From a checkpoint of a small mixture-of-experts model trained on Wikipedia: 1 pick a token, 632M tokens.
Below are experts of layer 10 (counted from 0) of a mixture-of-experts language model. Rows are named down (a neuron's output weights, with its number) and show model dimensions 128-191. Each number is 500 + 40 x the weight over its row's rms, rounded and kept within 0 to 999. Numbers have three digits each.
Before each expert's rows: "raises" lists some tokens whose logits its average output raises strongly, later layers aside. This comes from a sample of Wikipedia text that the model never trained on.

# expert 0
raises: "0", "1", "5", "4", "6", "8"
down0:523550528494491440434561467444448478527477498469490487535550532510488526543439536490492519526569570495445529535534426481440557465490523583541461517461575500481521451408502480536385465491486511
down1:446471486523535536367543421478491530508476559563563509562472533510588531438494508497492435541528569485489474521505503532444496524534524510533561496478528596432486499466487433493383502422462465
down2:494446517531451518522481445453534478477521428532501489494457492439473541455509549510500442542485505506545558560476488543483486545523526532498512541493508474489636523587433489481476521501507493
down3:485510442482444452520507541432524498478588526509466463509499511514523536466525552540487498536535461442442442540495537451472512486482525603447522432539553508524502445552469456514456474508494469
down4:424518504536585506508582471554563481486466454476513474470527559579484542498537526489530474565474492469491514506520503420512474523493491523474500457513471485477421466512560526504454530495473626
down5:392588460589448496486530551562545465464507479476478538441533454490486456542444513505441450509525461522554501500564533422529478478429571552497496453578505522458475519481472541479520482552511544
down6:470517457480514532522511480458569471540470433448544491451480479502492500526545507555410544488486538446476536530517503522544552445476543476470596521541538484555441528443434557469510612492465513
down7:445481510504577506554486494494411467480553485563531532524476494534510468502470445602589442541537512585480454413452567463516514469440478549435488478509556496462474468505484509472562473488517483
down8:488509563437481554555533532462511463522491482474502560471486502513534542487461428562550494499475562566532544472540506471550485473486448500470543451468482526551548543540553519423545473498531476
down9:477485485519505492552505586502502502481529507497487602487578521455452558541525495498515542566518522419501485563525533418517533500483515531511561519517476539535485450514545546495553488536522544
down10:484520530513468477507460382509522526473448518485553561503539531404483503517510505541530494463552509549508506557549488498579515556482408503501484528498466427486426445514427436460506524504492494
down11:567466470563548464505523476566493478401517490499492521550472526423491428451496544489505450485513480472455483540493518542562451475514469550455580537508518415501444494462484572489566494475520454
down12:458574504483451405495574536477469517465512515453539534477512575475508535589477504481544504556569434578479531482457504491475532501435511424521440467554534481548522531454452484479599523539562501
down13:564456456532501487511470476535516518488483521448504519536501519488506466525520456559543552541439461538539509562508334553629421433518509455485547499574484586499520500461451539436531474496362467
down14:548487457481447558557458513505493536575470519443563593533495578470486419522455464442459478512483506528420464441472420534489611475463560471390492519502517539489550528501557461472605487502459515
down15:579409519508560530578494558500488494516514469573485433463480552573477523535513534495553453536530547470533591420547466506530482537517495529476452473511538484468463497530466519520429558522504509
down16:519567478559528576511520440530565450517487497458469501530506479473419473514508472507426537488496494477566476523439441508457518509494523498537479523495484490511504440485534486438486526492479489
down17:452496549526394469508485552572518479515422451492461530503568488493440438503450466473576533477471522565520467520437506523557520523534502553544518463538494511572519539512493477456536580472523523
down18:457524506523466503501507465472487499521471473521577456455470567533529517563459530542460492564472460500415517515517502472518507562488587494479471473549572485513537468527504492522491479500547486
down19:492539496411455531514412491486514470495559489500502540436516543526530526555532470417543512511519544522506458487456470466555407509474461524458406531543486524507546470494502491481579518528498385
down20:502471412521486523542565524555550546480481476535516516585529519561457407475530470571531488473527429544460590450493538527488517521516547471543488559392489538488492500539525499491503546574498489
down21:481491481464584495544553390481492493417445462449412525459479504464449507500521525518465486508531500476529449542554501528489463536512496487549491477541530507486537538480482455447532509549552551
down22:456457460498564528468482474492527454433551547444508484496536522512440539532521461539490446442546510519494518437494483549501452504535475426488454497502485540452503540508525586479459524500525504
down23:501537508542508444518515477432495593446519446524445521534478528480499494482520510483541531460481536501552551473443372561529509468519494549467501471471427526491493520485405498501544470514482534
down24:488483486450524457515452496470481537503431517537503516477423445390451525494482502496436477531532477485519479500536468483593491457527496507476535509468525503506480511509484556458386523540533494
down25:518501495443409562462507490482580481495493543494465482442554464528507535533514537459531521473533536591473427523485469536532466592545530482492509502562540507426563520458488497513504436488532480
down26:463487553511507418473487509467516470526494481538455502529542511468431546479479465494511478536432551409456468500464481556579462541541498455529496497492522510518455509542506507496471568466502568
down27:459471478466470577476466487502501465475565492515525535568490514486487539490542569544524473485503537461483443537447504562526449471556495532478477483410535457531440437528492473541457505495500467
down28:498450436467508542475501507490503486529536472520491560531526562569482503473456525560529479486526415513502526480531439471511455467439516517517486543558561531572605513565508542504404540496503498
down29:460551566457439509498472484500446525532459534532536435555567510477497498464436512573605535442425496490498562508477504512516461444479522515475469422469520430484492477485568590531601505570480573
down30:507540528479512437552470442550490571533516502563479490455499532490474456506415526559438473482443422485570556487518483462461563481498442459552410546472436540463541499478523519559382519424494581
down31:529470508578445536441469510587451516506495501560547488501465482452527530462508461486489544507534472548503497489514491521565503478470494512578436460452495466545514452494447559574564518573505485
down32:475437507454455493486466500473496485479514495509464513517510582412522424529499506483512458537491495414476471481563496529527520497513448526472482489465537485501519496439478464518570518487473469
down33:484452507559453541508586541492490485532552524542554527445577518499546483568547480499494546446437503497512431494410546416536536567411546578498437512445494566500515424474571482539536525473510471
down34:503501479575505493546450521515461515508492490530460519509542407512465477496501510448518445565536513550494519495496539585572548447529556490497556573539460554496493528564503520497493483472411486
down35:489507468486470527482442556427497468553547512454530469443531461459472476527533558442490461461459502495604503583452549494503480507509468499527466508447533509425469406519490403470513536514576552
down36:492434521441415478475446544468498519496427528480510455487486490518528402535461550519511485481546528441508492523482497481515487464462485524524544485541504431473487462587510473492527550517483488
down37:494548501458487480507450554474554504554457491518496463472542507491485461468519456562454464508603500454485496482405582503479549458444455608508573489456545536515508528463514445516480503455564471
down38:510452564524535453437477508432529517500479474576545489471518478472546481486480473498514490553483453524525466531502508560440549507432545475523499519503510487564539549529504552495558568546526471
down39:557461480441503502538551473471464544493401532492518482494573517538501474538481504477469483500475480560430532518450562526523474549495549551502477495534549484504495525466523435548434506486532449
down40:452409521548485540502460453456502540506453549467572460524491549499494450536539493458455551529508511481584444555520425586408538469491528470469508519535475461506538471497520499518531473552507521
down41:484487445469509461502454500515455473523446485489483500516421476509576526547528493488472499467503537506472523503480452506529480464524428471519556435466497538474475433469520535510427477475523479
down42:461502491473524523511517474475525524561473498489531522544542515567548523464514457488430519445432553472427517407427454398432497530481533505569436463560460524436512525478489499565533492545467491
down43:496510497465520472488492447535490533527542504530543487471419461431540447545509483485520487499482445490512498424486514561535528478522439506495458514545471504555456502465482503531622517499556534
down44:478567505540507487500454516502479535404489509544535468433517514410576473512515463541532420528446422497518477502456472495470527517515492480488536550522563561546452610546525473507489504425539534
down45:502494580420590469532555530554525510478510542479525528521505515474494510517457518463481526492481500525461495489534476472571520504485452468506503466501544536499470520531533523438555519569502484
down46:535536516485489551476496543511483418509512497572508515528533525519476546475525523550575476502536581511489514592454557532413518477522547492501537486517469538529486525548553570483637448502510486
down47:526450534535498527520524421537506487483441535569599462589473529463507512524458435504522525549468525487483459524499509557482516530509527500471523589572422480554497490599487521494586507536491550
down48:436573499472492477461543512494561518485463483518451467491503533465582471467590516441517442471535568552508468484486553518544474473487544518552488468536548464507487403496469444524449452496542436
down49:490542477518510478558496461449509495526542469479521526560495420532477504530500554488567462462514467532466455448490471500461511569488505453520573442432503497532466511487481559518437536419565484
down50:498475474507496456454581457492560515465444548467489458510497507488445454484453403413418534403568496558547489429553524452479455453465549500488506498491524489490475523498471560495498517508505541
down51:496470483468557533531447426528483487530518518464570479511509523464494541528461526465523434554498482577493456450452471534559487463425569474560514456497573467463563543497490501485507564515515497
down52:540508532554499499495478422454479518499529522543491443538458533458494442542580509408508490465550464598473526505463555524483473494524449543431462484500499506478511463476518565413470576476508529
down53:499523431484481492515513523459402500530555497493535464484580536413523455527508454593455444481465522490502595471587444517575489512532467530544500497496556552418469525532545520509502515488490538
down54:446505531509430564474458570466462567433544366503536481444578521509511524510471447507462491464487523625490534522470533537489446465492543541480449450542502514545482480533413502516570537477489559
down55:457546538501448477532402474524554527496517440496421522468528468541455516487499471456484542422521513514520428404536491492529504494500537514516449552476514536517476481488436427450424507438456501
down56:479547431451569473509508486448454386538542498506413552471584513467511475485588486504591434477469556517478537473461584531517529484512496494496532523541518542503532487524487524523449512471495547
down57:448566543481494458471506497468501456502564515502528486576430491481495490436486490527485496581526512446488480470520527568492590468479456446486584452518500520534507527477520438468572521540568536
down58:564455501484470484504537493554553486526449457527398520531497465532501555510494485510480463523458481500503502530440472505458543447554491493508537539415490438569442507590505510555612465541441492
down59:623496467506554489493500485507518529556474534432539498505582534493498528535510528457447442531559499460477479480486492516497456507499494454512515488557526525561543559453481508519416521567472544
down60:512430564457557506524540529490515405499511461455559485558502485473476496538459479461403481519492452520456431523507516499537475558467479554566531501493508527503477505485497507543460409535441485
down61:514562567509494474488490519477558491468474478492521543476489511539517476461500475443452534525482507384479493483537493560529485454503530503481578522438544503508519490492503518419506523569504526
down62:419523488523469558493494477469489445570466514443545445517534509510466460487498460474453532475509411588514459542491516552524451457467463479580429520550423508420539511578518513507454500465539450
down63:577559497548566522460488526487552507555463456568442463486568556483507497524497461524546441453509423504479581496512459495533542507473479460468482499468431520520466511469577504534476497461479435
down64:532541507457504462493483563525537575591470541574550563545446533513483449522552568476471468563481491480485540553534469520534480496491517492460427486395517491524508464513528499467386475539568476
down65:470526499504477509523444512558488496531554528474531517477549475547433496475452518468581470444509499492452535467499503404523509475524515493514486564494475511487466566516479498473589503442535425
down66:494525503436452467499462529499498509497489549514500593522500463460515443507469508511559553471498524499385501512493563515426484534459474538495469544488488553473521544504527480546498495555493475
down67:537545592492449459498552492490545575396509550470570420503490477503438520489536476517402445511471470505561526485499531498477477484481494457512480506475500509596530418560479494512535452520520493
down68:541492500497529487512492512470570472481460571440486464517449501465521525470496479522531480498571562523516539490514478437486457562580482529466497503456569486492546537495563530481394513423451503
down69:535462547565485523512481474484484496555596490495570462554476438514537493500543497503509467539493536513403520460496532470546532431481471487481445444422511480430519527550585509552485453499462442
down70:476486504466467505538456511526436478431438494606501436494422522415520486455476522466522479489475494483492488547500451476510471522511452464482485522496465514483522472554424461576615509481557452
down71:486487505503485422491451524506516441557557495453509455524525463484458452514555511482467507542589590560469503496480499498543476547562463500466440533472498497487408410483452487503504509472608489
down72:533438520544520527494408505498495470443576512491451479531492481469520475484460498417578498455541536451502489517485498503540524500421458504504583472550483527556466479545555512473485489478477487
down73:544551532563500491468494427433458568449510554494539456456467491461501512534497533516506485545475522534592585425497518500506598519507531479423485514421471508467465416568504512520455557484514464
down74:543526431577555562463502521534485443526471494576548478490480534558490510437485649444505483478495486562497553469549519511500484543504456472484477579489493531578498501479526562409480492515584524
down75:480488510483497513431540532531539447459525519499477510507457432435434506550446557478458425530455543534498563475540509571467490438492458471476594511550490492507497510490426558476481524557454530
down76:496436450453483435452517492527508476483510521562505521459519562505511586472507482549500448508474500539499540513457517502525477440496480488515482555492486467527481466577481508472484534536508577
down77:535492426471538547492491542437489519450419534530504494528595498444529478565425499478449472498457434498490515445491512488506525420523520534474527515523441495471533492490477483483441570492482456
down78:481446537474490569528571506481559445499543522518498458490466448411576473540469493534511488489516466499500562483543579466536574502497511552475520525493583525504481505537525482425450509543550469
down79:494522501451508543516513575504520503468477578476599529535529466479554474553495565477500461522481593564549538454484516561444494408516581495521516481403579496487444523516452533482504541497500528
down80:468464526491511549480514415492516492520469519497548514497492566539501390474514508454425493463534441519437529489511510544543588475516491531399466469531554478467535438491515489519594465477547566
down81:495512498481486567545594442550594443531515496511521523469480448486518487500445570499460455532463523541443552461509487526478476493526501547468594492491529425479517471567525513468507579522486486
down82:490488510554537486420441548487488538554500487476464537477494513521506557454443403536455535509521552448501506486537494457528591553545500469447524412491493520525494504507504463493552498425538535
down83:565533535502478465447564473490504480462547473524505508469500561472513546455478459400551495517574590426504506488535488501442516501572447517496488432495522490491498596494498513515412435522497525
down84:581519491563394586566505545509459479486446429496469495519443548507523521484552467565432552462503572506562492500489493567452485465483572445477488498528493533458507492550504513527428500538547471
down85:495552429484480516509508442538494484543498504509550491562526506540476496564526576431538602470495541475502488493446535501505554492523503503457526441592534517501532570477537509422507514508537553
down86:544458470495456489436449427607506465496443496515478549550475510481444508474541493531532491499570493487526467529501428506483500494496425505520500545534545513470491460543503481457488439518518474
down87:525519541522495527476486429540501538564469439545549461453502454436459473542493496483394435504527489523533537494489537557461503485477528489474501473481531498403542483464505471499561423540494457
down88:440573496484465563466489459512491429493580447543492541473493534511490537598425467512533363509483463491498426447494519486435578483517477497499495533509502494530460522515486454491557545554537490
down89:478508525486491521536487465518454451517521589525558439482487444482494488496464515516509529491516513451539503499459512444498544518500481572498541565526524447451530449459565582506484551591472484
down90:457522514493497557510412504531523471458540532428492496559464446479457561415525475509599426397483464496508485567519498455506449515549503514502549510575529492549506450580529550463500521509512523
down91:490552536465454469471491534443427446527543436570339531450462528546588524517509557481525476469478482505530520521494468572497552535511451469533540476520516546518488474490477537454497572514510523
down92:478496542539462511506525472471492424510466507523495452423559491495536507506572444439486518494478443500453553588516590492514490534465471456534503512489454510499498436527479499464546531473480572
down93:540483598527456440532465479535454539481512526462493485487535509556513513552484540423424492471521502453550471520552513558544511572522529500492503461532428537530424461489400442527479533503546523
down94:491513493507494563464506563528498484528498508494503508472549481426453533477513493449458497451464493517539506572501459526566548526526498443469603504483494508422495450557570449496520457539489491
down95:518475513490455475540484480464518475458457500540438507567569473540480453422527454499505490481569526493515514558455542521498543507489517508519492491496494518534489530509536512534463491505528481
down96:441566555583532467486463489459439448459539425558452516507476440525466523541473537593609456459517487502481521525533542472409558500498538475507529480475494531468521556561496464520418510446503428
down97:427513510535487479542527527529481492520548531543400452446549463514537598484594488447499520526429514497491498451456506491436462455517430536484508505448473533485472499504578544516514482505450525
down98:558450426516513470531498490427462478542526464532500531491546446537463400526463507498466499510517514454483576484456518534525523491516493454468433506473565518490490467478497501454466564533508470
down99:556496481484470458467582501513549487512529478436502495534508450464517511519615513456497492437531427461476479546529460474505481472537542515592457552461514545521501518568482534522493493492458452
down100:505513466498520527543479515548496604584423474527492534458507470490467512492518444539538503498470503440482469529469480521524507467543643491533545456508547484524486502511485468502437546495491485
down101:536438507555507518410493546469591508491532513522545541443510554469516464472518463431488508534555447478449471572562457577535514500509497509446407434430493544497540535518534524531474516547518506
down102:512516415519450487537511484569543511474469594514502505447508487531512536452529549413474444485482533557470464574453438533487571457505470418558579577529487564438515510473466479558579503523452460
down103:533487482397496509503519474431508483461524465499537479469445532487503574442510410565543493464472535495572438523525482456541502480443533559552531500509483572450529455436484503437557565565527512
down104:518540534519500549457497517531482492490501524475448482468521525510472515480486560495477497540435544572480561585515504550494417492504497490553494530433512464535532513437514490502560521522466502
down105:463475582509521476540503508482460494524531491501492507563463542448478502495451539432474490545461520502444488496542520466535474533583504457493530523483525462534503591510479495485484507537451525
down106:489539455505460549506510489496424475497560542496467530397516482509472558498576492481419495577465472504480480533481489559517531510414441500517524507428442494480448545494507480505485458513563500
down107:572542477461477502506513542446559468524608520475518446529515493497537516465516489483546473453508557515505454535515481486528559457494500486470554458539524497492534495530520502480455470447487540
down108:576503522520500473471526457484486574538516466532495520471500503477514493532486496478492450515550461458482474462545490459515502450512441557551534489479467503530544439575473530454464494530535447
down109:518477531525523545470571481509484501535525518522500509519594489490505502504410576511611485473633455516513544524474495524429511543405497472484496531483446509493556507485476476482377438494494441
down110:516473544537485481492519430493463480486472515527484508518530514498577448588539513539506481474505480449450512432520582412459464561514467445519574457484563553528547494442495464507484556553519579
down111:531499522463500500498477523510549478531549508487510483440468452549467517438441525480493503464526557575543496522518439517417486512476491487518457541480551530465575501485430441478583543556517493
down112:516540467578419472474395518536515465435512505570516535496481485554506517452529460497520476569477430445418547481456553446466499488459507496498527497489489513522522496405492474565538557550483534
down113:527488446490554572546444533538474590499599482494487473487533398529457506628437549526477505478463487499519483464540540534514539449503459544472536515558514497494512492507560544492467455534529486
down114:481526454494519463530535545503576484499508481482498563543476505568501521568506505457522540486478441462481469396443483523471476458481562463553642420550498500478534478435460518490479463484488515
down115:391458514535479554460483496453454509483452532482557495479479485472411517527425432518447499533527444551495551545514507434481508523382447497484481539467480409464534503533450495517457549547528513
down116:570441442486532580558565486538524427551515447504482505527481506533490490608448524470480575475497534463536456514498564503556500521507474529519461536472538494520456393495545483558358522513432514
down117:546560486601539571459485461491457469551570537510548499535513380483547531479529560512525493528551544593492475486485573465504504550516566558544543547442534550475477549479421488466479516475447530
down118:543438486543491535480511397492496546462498520479477512426479444476541495524557514472499466577506457493568500516474528494529534456531494532540532469451538641444504474451506516491447524491514538
down119:528445500504503546462477433518516458479540454485530490514460489455464489476456502518476451460465505505547389553455500457539510505525575503509469548485460560558417482496550545455446530473468470
down120:487424507536489554536520493506437468544570496516473500469494500494411536411485491562458493511455444561444563506480527500522498482464437454520458525501536504512463483463476451548437526518514504
down121:469625471534516560611519482435500492539438448532521568503511439554495572509489483487541503488537529436491493456490519505463521488567527450519509420549565518508468467518486461547467444538521499
down122:579502531486510451468415486492488463532472459574494489518506428548541501461574506542469454552511537464507580538501515538452537453501456495495503469497457518369518468547479440575534510460545527
down123:445521477567493491520485547509549428527510477470539501482521447497519620436527542569485522555484541441516435496446465523419504502463507512501596540513474495558466533553512497540545487405545481
down124:568573520483534496547490524530511485533560458508536448498471481482484535531489555502458495459494452534411478476479432458525524465484463501522524495503496440504519543531506468514440430472509537
down125:532472507454486459512446471554532468496468495485512475466447482458569566558523538498455500507467425507466489625485486498530406526441474542521461490549589518483604557494501504479521538535485511
down126:531410466488490513516512483507506493548468524487530488539560512486501486457522504498571548500496434539533534523466460445488567514523515524534596527543498572431466465519490497478569463549456511
down127:575467480470490552407486499469487531474506508474469547437559515430537511510513485479528444561460414501501503487486505473492506545540500462517500501535492508561475491462471491528613479484543504
down128:503485511444576503488532494455579514405448464525435509454531469501552447547537430463508435489510480511524445467554533556547546510479531467476482459484395506527473491570492499473445501498510465
down129:512464596476447485495514423467515424489526497490533507513446536517547440433489542451535527532532472516567525502529459515502522577523476474512559459544526469412521460493485526478567503472452515
down130:474492541478529484457509472500519484561478499457518502513432582509464465447558425483509540582532519508538508498505589558582447491431451453549522524502558457451468402488539529505464514533457554
down131:443489515496502559507500524513409447470497413476507509491544484518470515498531452547477528461449564576564463544465495515498411450540570509486493417527479475455514491454510487504390411487527527
down132:519480509422526437516491525549611454492503565505410495475465467495455538465502536472485503525504488487508521464518500453505434433432474561458490509480491462527518532492513526512495545527559481
down133:434548510514475488501573531510532463521523512513539533495449523507495486510561549485441552422552426482466588509485558508435497500436485518470531508527483497533446487482537471519417436437515487
down134:472473584454464496461540551471427445475562517446458503609414575479517493515472546557492529540475537437551517478565477559517504489498511491551526466533481537503513509557497485489477524441504479
down135:521486501518543494482473590488403514541391473521504499551569485530551460536558517488523487520546414436511467505467545516539569527446471516533533538460498545582549465581434497457389508437558522
down136:438542448490511477451475536538570538481493407482570439563459518462525505519477537499509562496554554564476498502534478447448442572526475468483495511467446453420475474523493521553549500579486490
down137:501608419507475548517504525468492509514538496556514535429472450504569484513549448523400461540448501462519527443468510578551571468501482534522447496462492508512515438508518540551433548422496503
down138:468484532592513525452537477572533554478498548516462522458506536417477571573501427451539453489566494510464477443472506500470463481485527501460512512476485523501524467453558466557518469541469503
down139:454510558471498513568492448481446543514524436526531511464461505559423539460484542580423519483535483456482512527528576469417496514514481476473491510490501539521518478506520471513646498482547498
down140:500509475537494498480556561502506530510497488460518432490489508477529571499530502505468448492550550522419411488479457455504459494526512495469513493480515463591463494489526532490552475452504508
down141:522492495471433496526478466488485485566496473543485449487422477454523516502485503518468501557451524606480501517477467485497480519507440452496516524497495493503476493518520452503543454523482463
down142:489447476476446475489531533472499432551483473505488512502521456440511592596450461502609494527512509522468481523520601475466478466534505540517535510583499508454486520468550467505462500537568507
down143:501442441486516564502567472475514530525483505506421488515576474584534516434470581537550481538546508563546460402473477476553491562491432427474483547582528582503517471512492507447482567509509536
down144:501494511490540510521513511484467568545546411513500556545449541470456424577494513513553432523395492478495469572461533594512458492438491526568545485450513534450447482423519579518458500481481518
down145:468543490517556469538571502496481489470537483489572424491510491531432525490477484499483557548475496487558609531460482518509436397537471484467488483518427498519487548567443542437518509512497499
down146:563538440480531442501446568550499567502528485451556510471536522544515490501472536517577542463467506470491518506498460542491408468480538496477515493487519589504561510436497488466651464572514514
down147:404432453510529471468462445461429579502485482515568532564496589546530534516551523518497477498549510584529483553423503542469500525501482518474474435464528553524555505536552469488583435481573481
down148:491469492521519526418483491515510524556451518521465475521542519498479490516389557517526463517501542469453565552527470567509470479515569530501547576487569522529531477443459525468551518451507483
down149:528509424458483538533536522519545504446408472510550457547466496526560486469486551521496508509524447494497476501446508483509533517446546529509567563497440480545505424459544567470540402505539506
down150:515537497513482503449558517500475457518499447577438452538520471533502479464507444446523460481518478484496512500425442541541473517562522474508530545463422507499530523558554480413438470492499545
down151:486501528530509501531522547531523518455498417492549532503494431447494512505497468520440583513508551507558522462539535510533526522469412444479551503473415481478489438549553516570512425408518513
down152:452546466502532453536541459445471489483486503483574497519430530538513487470476483464495530531491467480478499530476535477475496479520514435496424553494424543551514499460517507511461511454496521
down153:516504488545472505491517487512543521547466447535550541530563549488589531453462481486479509501461498491551512523484555571470412480427485491493508528493458532503485511470534601471500577544513483
down154:501474546534484495551448491503478479526463525463492445541465525570530537482527533501466525568498537520516479446517604535516551531427525521510490466539486553465487460512498479545516496493474476
down155:485495412521514526526518570501438524456483456551552543502528445511527470462508544497560490479497461531467582578488505490504437439449515503537448482572538582523473522511525471503560487525502497
down156:563598545425512529483468536505448434451495544551446469533497533465447519471488475500393545446493552515542492524452508497480506499460474510559511557510565506496460548583463516551571523464482486
down157:448449438508503481523471504535451494509526506461488507484422516586448551500541485529469453508574437443511542524512588560555455466475435442516459511539591498482477456518502451556456520467560493
down158:556459484528535431499533453469504513533523544428481557492505479543530501534468419481557508509483506538435477496505505448557506521501530493527543550529529462451512566528497480478367483529483507
down159:437462550539543529494509466498503487567530480474567559510522512460538504538490519492498463504532498486512504506487583437511507554566566472511474477461526503527588455500527548525549526501492425
down160:452574381454447539499545522413507518499547492414590527520546525533507526535473487562502541570540487467501533533519450478444522497512518520524488593532466504570501478578485515524593536550513559
down161:503526472546505512475548487402537420503516438453432473475507539425489607487509507476494534525490469460564520486503512486503502516489475517447504486513503487491443556507515402439562443439497468
down162:462489551504530459509489523476493480487505478502478495465527448478501527466461450565451572519441512517513535436582507514493461457525587480490505485554522483472516522532439480523458535500463485
down163:450571506458492473441452488484450515524469407551518467521528488491427431473513466467475564517488544552457417524476463479478433452515438499537453488504504565448490537499496547514443418500543490
down164:561484514492495475547603582554506522465476555503533511531562522479463473432500502381510467488492435446586447515533574513515501462510520579490524545491507457426561469498496465459416592451499548
down165:547503512538520570470440441477447515496540518588532530542585472467502542437488430520512451573558484529448460504474533426495484526474502525565515502461523531514471481490508482496489473510542388
down166:531513509494466478457446532499454576510503510568490478425523575498561561527532446520509553539477575536537531523496522506503486505483498497480525536509454459482488547513509548492573471455441511
down167:403504504434548514488457460525546526514503520554486513509499444491469572448496509481583525476511451464562449540532482477523561515514434540456470462499555473525524526485527415526618528463550581
down168:493442430456459492519553544537494515548467524533495492477541525554540506528570545426505532425528450499500458503523514533480485513530553493502456516490511440490540439464529473408490540476489492
down169:421537520517459459567473567510502512513494460514526539495505446456471559485554484498525517529514471532467494453498528410504519462510485482497490512567508582526520442564516507503458516508449530
down170:505497516481500497491489491485481555507502490512461443437590464499506498529467476468469518581531436550523487531460583534476401571551506549516465477525495566506495517477524431544461517575537585
down171:447480444461478515462542482501459440484482535429483452532466465455558444515588518548623507485562517527447429506509524497571543529476497524478546518476431537510502482550474490495479562530487422
down172:469449529517478465539490533467471535476533500533491524499379457470563474502461524552567509459482422509382553426505550480472508544511477571509506482585488548541512542462516462527492489540508493
down173:440494526443602417506568453527497594431522541479507469494527483482495602425498548493564492489507435564455540445468460485486474467531536464454481458533465510483514526486533487540509478469453464
down174:528506502541511494498466478486529465528498461412553523505514491543513546487487501484451508462428451508436489507576508567529446494466518537469525529416519511516506526437537532532587453493533541
down175:476564467464478523528585481513517460502477489505526464466487457474449547544548438495445504411472546528532543496416513439581530482454461497422517458506488457525477456455496510518439515477487459
down176:499503581474532471495531485454575435484460578466429519545449533560547446575471512512520467501482506491468492476493475462507457479489481488514511489428505441486514576457480455531544502505539580
down177:563601474489560540472456480553471495515432492494462569481555480500558523501600402519469535492527453446461413538545439561500504492537522551494525518446560497470482457440474543489504543498456536
down178:491456536504498538517490513536478578433532506520486496561564527459497490473507518461556497485565490494523497492448564487422500479553402498444529544480531380463520468511482551494379471476496460
down179:479539543507437499449530413519483542524514588479548497491486516505469502490613525413491451549500452545456523465490491488435467499538596571502521445488481520488536548562532522514526482492528482
down180:519449577461523493564470549508429460525497509452462520438472446548482484484465536452541498545505501498629510490558474447483469510485477471461494488467544559526497515508487585469416533440523510
down181:552520549555484474504527494485486477520431520513501502531558461439542474566442504450477453546519440481498528508506432464555441498435550458476578533495491558499472457473526579557514491526443525
down182:528480581545464471592489567502489432565483475509541518440461485467474540562470398479487515534452470438456539444522514485533519491508474502497434518533519515545490497480461523530516484519511511
down183:472513471487458545497492438518493456466549471525479538469594508459512543464429492529545486478498554549446448548489561475493547477532454459519522476649435465518434524506484517465561508551528512
down184:539536486507542534492402484528529496498479453593506518512459452530457524425470519450509512494494502511507533497506479553426481488459484467424426489505573535511536431515525551485497565527462480
down185:514461477475452503515536453545427428517499534492508478479496487456515493528475466500568487520500496518504428455461462411455486576511549512461409479520456490489453504408432520482532412402443479
down186:523537520487492416448486499547476427563469486449494414504543478512507535481444512511557455519520533513565480577456507474535485530574522471573561546575459531468506501461417479560474504527494526
down187:428455524564498470433407476422463552495502470464524472471489523550581458447517495473463483510488528546486467488502572531524467456560577474535517566457531507436503454554473495517386551426460450
down188:446502562456587457491514516533539577514476482537466492501452442462541550403511416494514511421518497507479530525441562457435529470591527524557489546510515454510521507553518499426552472480523511
down189:512497513541529463525556523469496449546543510549544528448531574494433451548454502524480509567467467463434572490478551468502498582547457447506530478540504593538484461477499474590559437574526549
down190:543494529537527523525468462511502464559415514509463510525470476552417507506487541483465485575476511430541521504545482481520623527450535448485483555518469496548524485430520541489416515484524529
down191:505466456496514473515466523495413510569536454417526454567546466514508428505506443498450490550448568597561528482528467536510497401510567512488480514537488565515451543436478540516487527508507456
down192:467575511469499481494568489511449445456512490483493502505488531521465518512480494508501467453555475453469532462439501495456467465573427394523501445448457478472476469471531473474557507474529544
down193:520524491526539535540507488536509541437474503585590473470493515536458540534502466533479486488481492524533541532508505504425494467445458474491529553453518468523455556515563473557532476573528461
down194:433523525461475514541564529483538510505570505501460517489467473546416462460551473549566561498505522559581491509410470539515536515476523537524494425587544574579510498495502503571483460477497508
down195:474591449504477464502562496526545497495565573524514539487499559497501505487509518504534528439516526458529447489520432469443536516565521505551444446476566499544528522508538489486500463569434534
down196:600505565477489500459494566549525506490458497532564529520528456486487421577467519506556537525600515504467468512540440503494442519545528512400510486487530499484479497500466481508515509505550568
down197:502519487504511546543515491586502482494520490481533541422497593540506477491479515478493428450481512566517592413507491461453496493537479561454446445562447501541483476545551508492498469452529480
down198:476457517427499566506476479533486497459448522530516459487553537491449495542503508565491526452521439509543508487453481504523489497451474479455479479523493461459526496441464486503526524499459538
down199:455475550524524455429465501434481572482487517541515423540523509545551464518417514489474551558455535471479504485480553540535491512457477465507567513460468441481447492486432492466436456463436530
down200:551476473461499518446489537599541527569417476538513453526548506486498476489544428533446421511476449471499467467473529500473563491502492490467503513517531495513525518515492521511476469526414453
down201:482517522520443539472538572522509475522583577429520516477534522493500491487504523463420444523549498494430503516462517471590537490527534511453461426536581481517513462457448532518466510508521551
down202:541493521494469462559464508460507462500446489499543500499469537433468485475525512579444529514501537455617467476466483493567515476620457437532522530565504586559487497469484478577482459509507466
down203:473545568517506473502495590468414450568544500511494488456468549458458477530546443491503501472568553513475499559463488466524512451497439470469471435424448552511482519568494491564575463573468493
down204:550613535511459488480536461585508476507507553515594552488513436449496518529501440464523493436486428512575572489460495525480473512553477483550482448447503524498474528532441485529537529533510591